From a checkpoint of a small mixture-of-experts model trained on Wikipedia: 80 experts in each of 14 layers, 588M tokens.
Below are experts of layer 8 (counted from 0) of a mixture-of-experts language model. Rows are named router (the router's row for the expert) and show model dimensions 0-127. Each number is 128 + 32 x the weight over its row's rms, rounded and kept within 0 to 255.
After each expert's rows: "gets" lists some tokens that make up at least twice as much of what it gets as of all text; "comes before" lists some tokens at least twice as common just after its tokens as in all text. This comes from a sample of Wikipedia text that the model never trained on. Tokens count by the router's weight.

# expert 27
router [ 85 107 154 145  89 108 168 119 105 161 113 166 129 158 185  81 124  62  82 161 123  41 169 149 108 135 153 150 161 136 124 156 122  77 103 106 181 181  98 136 168 161 162  67 135 102 150 130 110  98 119 117 158 110 118 128 168  99 174  62  84 158 129 128  87 150 172 121  85  96  93  84 143 167 118 129 174  86 150 108 107 148 127 161 164 148 152 102  96  94  87 108  91 161 132 101 124 114 131  84 118 126 125 123 158 139 218 122 105 140 100 110 123  59  93 159 143  63 125 103 138 140 136 113 126  99 193 135]
gets: "0", "000", "100", "20", "200", "6"
comes before: ",", " |", ".", "s", "th", " m"

# expert 45
router [128 142 119 172 158 105 190 194 123 125  83 132 137 136  85 120 144 153 151 132  71  64 122 171 161 110 119 108 135 121  99 112 102  81  85 111  75 126 146 147 134 121  65 161  75 151  81 120 101 114 109 107 107 156 101  60 185 115 157 128 183 151 116  99 133 149 121 111  91 174 163  98 138 109  90 112  88  81 151 150 110 155 144 133  95  45 148 159  85 143 218 114 112 120 176 133  65 178 133  86  96 121 115 135 133 104 142  73 143 103  96 122 169 156 176 113 159 120 142 163  88  80 125 143 157 148 122 128]
gets: " known", " such", " up", " well", " along", " located"
comes before: " as", " to", " in", " on", " by", " with"

# expert 22
router [168  97  81 113 181 106 157 181 171  98 133 136  80 175 165 168 130 104 124 125 167  91 139 128  90  96 106 101 141 121 148 142 103  90 183  73 175 143 157 121 110 143 187 143 157  94 198 164 122 146 144 102 157 118  66 102 158  71 152 108 111 131 151 147  88 186 123 104 120 146  90  81 115 147  71 136 178  88 133 116  78 161 158 120 157 183  93 143 142  79 147 102 142 113 128  99 118 105 113 102 164  90 177 140 173 116  70 167 159  95 136 129  93  68 120 151 157 101  76 159  85 140 126 124 147 161 120  91]
gets: " and", ",", " or", " but", " &", "or"
comes before: " and", " the", " but", " he", " including", " which"

# expert 7
router [162 138 131 144  86 109 138 179  97  64  71 139 152 105  76 126 122 228  56 135 132 139 211 133 122 156 149 108 111 173 108 146 103 137 128 137 158 168 157 134 148 164  94 149 138 112 118 122  95 176 105 177 129 182 155 103 167 115  64 136 186 169 193 106 166 157 151 119 116 153  99 123 136 158 125 103 134 108 142 151  82 162 116 186 136  83 168  93 155  98 130  66 150 101 122  86  96  83 110 106 140  67 141 108 162 157 133 110 113 106 130  77 112 140 133 101  92 143 106 174 120 130 184 127 131 117 142  97]
gets: " In", "In", " in", " by", " On", " of"
comes before: " ", " the", " his", " a", " this", " to"

# expert 35
router [142 122 151 151  69 123 143 172  68 138 110 189 121 135 168 154 137 194  67 138 106  77 164 180  84 141 114 110 135 145  81 166 103  88  82 129 192 123 119 169 125 155  88 119 160  92 142 120  97 122 124 135 129 143 107 119 142 133 147 120 140 147 156  88 135 168 154 139  79 111 127 130 177 182 125 170 142 108 108 190  90 145  88 192 159 113 164 110 123 110  76 124 188 113 151 113 135  56 109  83 108 104  75  99 210 152 146  76 117 131  97 106 126 110 156  78 165 150 114 165  85 135 144  86 134 162 136 117]
gets: "201", "200", "202", "199", "198", "197"
comes before: "7", "5", "6", "8", "0", "9"

# expert 66
router [162 155 141 179 106 118 176 160  86 104  97 157 128 164 108 124 149 179  52 171 107  92 153 175  99 166 104 127 143 172  83 160 102  76  82 151 170 133 124 172 114 163 105 104 174  92 152 149  98 160 120 128 142 143 106  83 173 103 125 152 174 170 189 118 172 141 175 115  73 136 147 124 108 166 130 125 120 113 140 155  80 181 116 166 170  99 141 115 106  96  81 106 167 115 155  84  88  85 164  71 111 100 118  99 177 128 162  90 107  94 123 114  95  85 157 104 138 132 120 132 128 131 176  65 136 155 151  79]
gets: "9", ".", "8", "%", " government", "5"
comes before: " |", " |\n", ";", "\n", " |\n\n", ".\n\n"

# expert 33
router [171 118 113  99 137 103 132 106 127 142 133 102 130 181 131 180 137 158  79 141 172 122 156 167 148  87 102 211 121  93 119 128 117  95  55 100 139 157 152 173 153  83  92 121 193 128 105 150 100 153 105 145 121 142 174  86 157 131 100 128 180 184 127 132 157 123 127  86 133 169 147  83 213 128 107 129  95 136  83 130 113  88  93 151 131 139 130 123  87  96 132 127  84 141 188  74 179 169 161  87 139 156  85 135 138 105 104 105  73  93 106 130  82  87 183 106 110  91 106 111  96  69 121 153 183 152 150 131]
gets: ")", " It", "\n\n", " He", " =\n\n", "6"
comes before: " was", "\n", " is", " |", ":", "\n\n"

# expert 39
router [142 135 189  53 145 158 105  83 190 114 176 121 147  88 142 163 142  99 141  62 134 162 126 151  88  59 160 197 164 141  86 128 127 159 127 151  75 130 111  66 155  86 144 143 106  83 118 169 131 105 160 160 136 163  69 109 147 111 155 138 136 153 107 108 102 170  61 171 116 128 125 110  84 100 115 142 144 139  85 175 111 152 159 133 123 168 146 113 161 139 196 165 144 154 106 123 117 135 180 117 131 201 139  97  98 114 168 101 173 114  85 132 121 151 130 171  93 114  99  92 107 112 127 167 155 132 102 180]
gets: ".\n\n", " |\n", "\n", " \"", "\n\n", "==\n"
comes before: "|", "==", "-", "The", "===", "In"

# expert 14
router [169  82 129  98 139 129 157 140 146  82  83 136 164 178  82 173 135 168  63 181 115 128 138 143  85 107 121  98 116 148 161 152 135  87 115 171 123  60 144 189 175 137 132 153 177  99 103 165 131 119 188 141  82  99 120  77 165 152 100  90 139  95 117 111 123 174 138 142 100 143 139 121 166 133  65 122 147 122  67 148  95 136 107  97 175 180 134  90 154 145  77  70 144 115 147 107 126 122 162 153 123 131  80  98 169 134 136 121 104  99  80 136 116  68 102  85 122  87 109 192 159 143 184  82 132 151 144  90]
gets: ",", "),", "\",", ":", ";", "',"
comes before: " and", " which", " who", " but", " a", " where"

# expert 13
router [155 104 161 133 118 128 125 174 111 121  95 167 163 146 137 109 167 165  69 165 173  97 112 110 132 156 122 104 150 166 139  68 127 116 133 139 190 111 111 169 110 115 116 126 166 109  71 169 137 176 140 183  87 155 105 100 132 104 129 155 184 162 168 121 148 105 171 119 138 111 142  86 124 139 126 105 153  93  52  79  77 100  92 135 167 101 127 128 148  96 147 102 129  96 160  88 114  98 149  76 192  57 120 112 163  84 176  90 135 123 157 134 166 110 186  85 118 114  86 182  79  86 148  72 115 168 131  97]
gets: " in", " on", " In", "In", " of", " at"
comes before: " the", " ", " a", " his", " January", " October"

# expert 49
router [119 153  75 149 106 119 136 166 112 151 106 133 113 131 157 162 105 146 160 171 162 146 169 178  77 119 181  90 132 162  88 104  84 159  88  92 176 141 147 136 151 141 191 134 160  87 132 135 150 127 133  87 118 110 125 116 152 199  96 140 187 159 140 151 164 157  82 114 108  64  89 140 126 140  87 165 140 113 144 189 109 128 134 134 135  71 133 133 117  85  82 113 125 136 128 106  94  43 173 121 122 101  76 176 105 144 108  61 120 141 197 100 107 147 133 104  98 152  91 108 143 172  56 153 159 116 165  93]
gets: "1", "2", "3", "4", "pl", "5"
comes before: ".", " |", ":", ")", "–", " ft"

# expert 47
router [128 163 115 159 155 113  77 156 104 164  88 149 155 109 137 175 139  93 124 122 168  96 106 140 158 185  92 143  66 147 133 136 113 113 136  98 215 182 124 111  95 129 110  48 112 148 174 124 157 116 144 229 144 133  80 129 132 126  73 141 132 153 179 112 150 150 167  76 168 155  61  92 141 130 152 118 128 138 123  56  72  91 114 139 120 124 132 100 115 133 141 108  76 140 101  93 116 136  94 125 154 118 135 117 128  88  86 128 153 158  94 102 107  99 177 142 103 180 166  82  77 179 161 117 108 121 156 156]
gets: "ing", "ig", "g", "it", "ating", " making"
comes before: " of", " the", " to", " a", "ing", " with"

# expert 57
router [112 154 148 143  66 117  99 113  61  78  95 162 125 125 103 144 107 196  84 103 179 112 120 119  77 111  87 158 157 182  89  93  99 111 169 152 164 185 149 123 107 140  90 120 174  88 132 168  82 123 146 129  94  67 121 109 172  81 109 135 144 107 137 152  87 159 138 116 139 139 103  82 145 150 149 157 105 107 131 144  71 196  99 130 106 148 130 172 160  68 139 108  89 156 187 149 145 166 104 129 164  84 104 135 137  39 181  89 116 137 134  79 135 111 108  97 137 139  98 169 132 122 158  95 143 164  99 119]
gets: ".", ".\n\n", "\n", " ", " per", " st"
comes before: "-", "==", " The", "===", " In", " He"

# expert 52
router [170 141 140 168 124  97 123 152 163 105 120 138 174  93 130 137 103 163  88  97 161 135  85 137 139 121 118 101 175 172  56 203  90 104 103 106 148 132 107 154 118 147  70 107 103 118 166 153  81 162 149 170 108 119 103 118  97 195 139 103 132 133 213 130 117 180  94 139  90 126  77 106 105 110 124 154  80 104  79 128 173 167 139  96 192 120 133 151 128 125 124 115 166  84 179 109  78 100 127  91 119  69 145  66 153 106 156 134 100 119 140  98 148 103 140 123  91  66 161 162  68 148 151  98 124 140 150  76]
gets: " to", " from", " not", " into", " was", " be"
comes before: " the", " a", " be", " to", " been", " his"

# expert 71
router [145 127 104 131  76 156 119  84 150  63  84 136 168 122  58  89 161 108 134 116 102 196 120 114 111 188  90  96 197 144 146 141 113  94  84 108 144 166  68 113 114  84 134 123 160 138 108 141 116 156 123 108 109  98 151 145 121 205 129 134  95 150 140  61  99 153 129  80 166 142 114 122 124 145 137 159 156 118  85  70  89  91  59 127 171 188 126 142 109  78  85 167 146 151 151 110 130  80 157 159 150 106 154 123  95  94 112  60 133 140  96 107 129 165 109 112 110 169 165 105 114  73 124 117 116 132 189 119]
gets: " \"", "v", " way", " |\n", "h", " v"
comes before: " to", " of", " that", "|", " for", " \""

# expert 37
router [129 143 122 155 122 155 154 159 126 124 101 164 135 129 107 196 135 121  91 147 120 101 198 176  85 108  91  94 144 174 119 164 165 109  72 132 162  65 138 165 106 160 139 104 164 169 162 154 100 158  98 116 102 134 109  97 167  99 152 108 177 127 163 136 124 110 183 116 106 187 146 105 100 201 140 147 107 106 153 179  92 183  58 104 141  93 175  88 117  96 113 131 178 176 130  78  96  86 175 109  97 120 124 115 174 123 128  90 120 110 137 137  62 109 144  92 143 114 109 130 102 113 193  80 163 133 119  75]
gets: " that", " which", " who", " |", " where", " when"
comes before: " he", " was", " is", " the", " had", " it"

# expert 59
router [131 178 176 133 138 180 149 195 146 142  99 136  61 163 129 176  97 166 144 137 120 120  91 104 187 130 171 118 166 185  70 178  76  88 138 116 196 100  79 138 121 140 137 125 135  96 160 150 123 117 153 124 131  97 125 147 156  90 125 158 177 129  96 122 116 140  96  83 107 148 150 105 144 173 140 103  91  79 132 190  95 145 122 108 142 101 129 127 173  53  97 134 100  82  85 111 114  91 132 104 152  84 164 109 181 124  96 118 180 127 168 108 153  88 160 123 121 111 116  82 102 129 194  97 111 189 133 100]
gets: " of", " by", " to", " with", " for", " from"
comes before: " the", " a", " his", " their", " her", " an"

# expert 64
router [161 154 143 178 106 119 173 157  86 104  99 158 127 160 108 123 147 180  55 172 108  94 152 173  95 167 101 125 145 174  89 161 101  77  82 151 172 135 122 173 116 164 106 105 173  91 151 149  98 163 120 128 140 144 105  82 173 107 124 149 174 174 191 119 172 139 175 114  71 136 148 121 109 165 133 121 117 113 139 156  77 181 116 164 171  96 146 114 102  97  80 106 164 119 157  85  90  85 163  73 112 101 119  95 180 127 161  90 108  91 127 116  94  84 155 103 137 130 122 132 124 130 178  64 139 154 150  79]
gets: " |", " was", " (", ".", " is", " were"
comes before: " ", " The", " It", " +", " -", " also"

# expert 5
router [115 154  79 112  89 118 103 142 123 154  85 110 144 151  97  87 169 197 100 162 154 141 159 138 148 198 110 104 180 142 107 127  25 141  91  90 154 145 126 120 129 147  89 153 186  98 161 159 108 104 122 105 123 167 132 123 189  79  99 162 158 142  73 196 154 119 128 151  99 154 127  86 152 184 149 144 114 127 127 129 153 178 125 160 127 102 108  67  95 210 136 131 146 143 113 120 111  72 139  90 161  98 111 135 163 154 119 118 130 175 119  69  78 120 168 101 112  99 120 158  95 121 159 127 164 149 144  80]
gets: " |", " Team", " Title", " Year", " Coordinates", " Candidate"
comes before: " |", "==\n", " ==\n", ":", "==\n\n", " career"

# expert 21
router [144 124 173 119 144  97 143 144  81  58 144 149 137 134  71  90 191 181 117 161 138 139  91 142 179 123 120 128  76 153 179 150  86 122 118  97  94 148 146 127 159 109  27  74 137 100 155 129 118 168 121 114  91 148  97 120 108 151  68 137  84 128 137 107 132 155 101  86 176 133  64 133 122  82 185  94  72  53 121  81 171 104 157 178 131 124 143 158 108  94  90 122 138 106 108 167  76 113 175 122 179 131 114 124 120 112 121 109 123 143  81 126  75 109 143  72 140 126 109 167 147 135 123  94 149 155 155 116]
gets: " had", "ed", " has", " have", " held", " made"
comes before: " to", " the", " a", " by", " in", " that"

# expert 56
router [201 191 104 135 129 139 124 140 122  81  88 169 114 174  86 163 137 168  88 161 134 101 132 153 122 150 134 119 157 175 153 142 103 101  63 162 175 126 125 180 151 159  69 109 169  81 170 130  97 142 114 146 123 127 113  94 167 134 113 128 115 147 181 135 134 103 172 158 100 163 118  86 118 174 149 145 106 131  99 165 117 154  83 126 178 100 142 120 112  67  92  97 110 121  85 104 110  60 131  75 129  86 159 148 149 101 155 133  59 103 148 128 160  53 143  74 134 158 153  98 110 119 138  93 145 189 175  93]
gets: " for", " |", " (", " of", " with", " V"
comes before: " the", " ", " a", " his", " an", " its"

# expert 76
router [120 151 161 129  79 130 144 144  89 106  87 185 134 148 163 135 113 144 112 147  90 138 155 167  67 149  92 119  73 174 143 135 103 114 100 133 178 160 111 160 109 183 132 135 161 100 105 170 106 139 118 142 106  87  97 166 140 115  98 140 216 154 176 105 136 152 184 119  91 112 104 115 124 182 150 126 156 116 157 114  69 157 111 168 150  92 141 117 113 110  60  99 138 163 158 106 117  73 146  76  92  85  94 158 137 109 170 116  84 130 106 147  70  82 163 103 110 128 111 133 100 168 152  93 196 145 186  61]
gets: "1", "2", "3", "4", "6", "5"
comes before: ".", " |", "–", ",", "th", ":"

# expert 0
router [161 158 143 179 109 117 173 159  84 106  98 158 130 163 107 122 148 180  54 172 106  93 155 174  96 166 103 124 144 174  88 163 101  77  82 150 170 134 125 172 113 164 105 104 173  90 152 149  96 162 119 130 140 143 107  83 173 105 124 151 174 172 189 119 172 139 178 117  71 136 144 120 110 166 132 123 118 114 139 155  78 181 114 164 172  98 144 117 105  95  81 106 166 117 157  87  89  83 164  72 110  97 117  97 177 126 160  91 108  93 124 114  93  86 156 102 137 132 123 132 125 130 176  66 140 155 152  81]
gets: "7", "8", "6", "5", "4", "9"
comes before: ",", "–", ")\n", ")", ".", ".\n\n"

# expert 48
router [168 115  98 162 156 111 119  74 113 142 132 132  91 154 127 171 113 118 120  51 140 155  97 109 142 132 163  93 132 147 120 137 101 135 136  95 133 137  90 178 154 153 142 128 156 147 111 142 102 158 187 181 108 147 189 141 148 148  83 108 168 171 121 175 148 128 107 100 110 141 131  92 186 159 114 166 146  71 192 156 106 117  95  76  97  80  97 143  72 112  90 194 143 188 212  99 150  65 139 106 102 107 132 147 156 127 129 125 114  99 157 154  95 174 158  95  70  96  96 152 106  96 137 153 151  62 145 114]
gets: " (", " =\n\n", " was", " List", "\n", " by"
comes before: ":", "-", " of", "born", "201", "202"

# expert 74
router [101 107  87  61 126 134 134 138  95  93 149 122 151 160 123 121 119  93 173 127 161 125 178 173  97 151 155 160 160 182  72 134  59 138  79  83 186  99 134 150 114 158 102  93 158 137 159 143 177 101 160 133 124 135 158 163 148  89 119  87 171 114 171  96  90 134 122 175 116 132 148 124 110 147 145 136 167 128  85 211 127  84 121 129 130 130 113  79 128 143 149 112  84 103 130 119 170  71  68 151  42 108 124 164 124 157 115  91 116 115 159 103  88 190 155 103  82  80 123 154 160 145 152 131  77  99 124  87]
gets: "-", " |", "|", "==", ":", "\n\n"
comes before: " •", " ", " Years", " Time", " Team", " Country"